Weights of a small mixture-of-experts language model, trained from scratch on English Wikipedia.
Experts: 4 picks a token, a softmax router.
Training: a variant of Adam for the experts, 7130 steps.
Below are experts of layer 7 (counted from 0) of a mixture-of-experts language model. Rows are named router (the router's row for the expert) and show model dimensions 0-95. Each number is 128 + 32 x the weight over its row's rms, rounded and kept within 0 to 255. Numbers have three digits each.
After each expert's rows: "raises" lists some tokens whose logits its average output raises strongly, later layers aside. This comes from a sample of Wikipedia text that the model never trained on.

# expert 23
router:160159084133114178138090085170163127153071126157137089133152141169112096128017112141078170132132164163111165076102180189140084140079115173138113096142122089120123145141194109149144129145103099131127138130140132170170124131128143126125116157120184116109146192167152164148110187176158103097
raises: "the ", "his ", "her ", "a "

# expert 29
router:189136149147093115120106140159165165152255117077089088153135114085091125099142140159144135103123153112124113064099113113133166144148095132144161123086109176134127155140121118139113176149169093148126158222164143114138147154142139166097142115112154117123088048181173131092122105092093097131
raises: ", ", ".", ". ", "-", "/", "\n\n"

# expert 24
router:074091035145091111036113094124080120106165143053186153117186048158099157112174165108047126129115078088101142137167183106094129087094138172147116186097124132133178116103143122138118124091120150097148154183133146133153127166126146121151132110090114144211129091118164142088114194184119068164
raises: "and ", "am", "im", "in ", "(", "re"

# expert 25
router:153076174171113096104105144173176122153123097138132176159100074084156163148175100178130170120111121079106144106119155109117140155175160126129093138123142128116129143042057099152140148115130070106041162162129118131187198120120089120156154135096143121111118083100104085151105089124103123091
raises: "\n", "\n\n", "\n ", "\n  ", "Live ", "\n    "

# expert 22
router:122117103127124096054159156078122162074218177063132066089151167146115152161094136092023131150125160121119129191097120137153139145122091110146209070133159126131131117134101091151110168152130144105139201147120123133122109148157147081104110142121075141186062088094184158137093154130117107197
raises: "of ", "in ", ", ", "(", "from ", "; "

# expert 1
router:087135128135103124179177108052081192149090120151164140178179024144106137154164098123192154085135083104120099202169157097067186103072119133135103184158144127154160075167147160152195093076120173100192099149081123139133128157129089185091089085130120120109171144159058116163140162158138091126
raises: "h", "im", "in ", "t", "cl", "e"

# expert 5
router:109122142118133107105130071183113143134049151100193101076139131087208152111096137139074158136163118102117104122146107105126125103073100187097145149117123117077129140147141154085105137123147091147126124116102178122176091092124107112120120161155180121129134227126121134104137177193153159098
raises: "the ", "New ", "a ", "its "

# expert 15
router:109154140151128152122093111089182142073158109123229102070176156135171115118000092118069047107099142092069134098108171163124138141104131127114111185112114114098119156134124130081120153160109157124096120117143132170148176100101106083143084179099121074130160141124147161107127195139143113122
raises: "a ", "an ", "the "

# expert 4
router:074170131143134147188100082145108113194102110134138173114167121128185136140036147103129188141137086158140135104119128114158138161083061098099155122151204118100103151135094132135067114118123140122171082140150133113153172154158102133172115107162110133118191172136160156165178124155138175130
raises: "c", "200", "aw"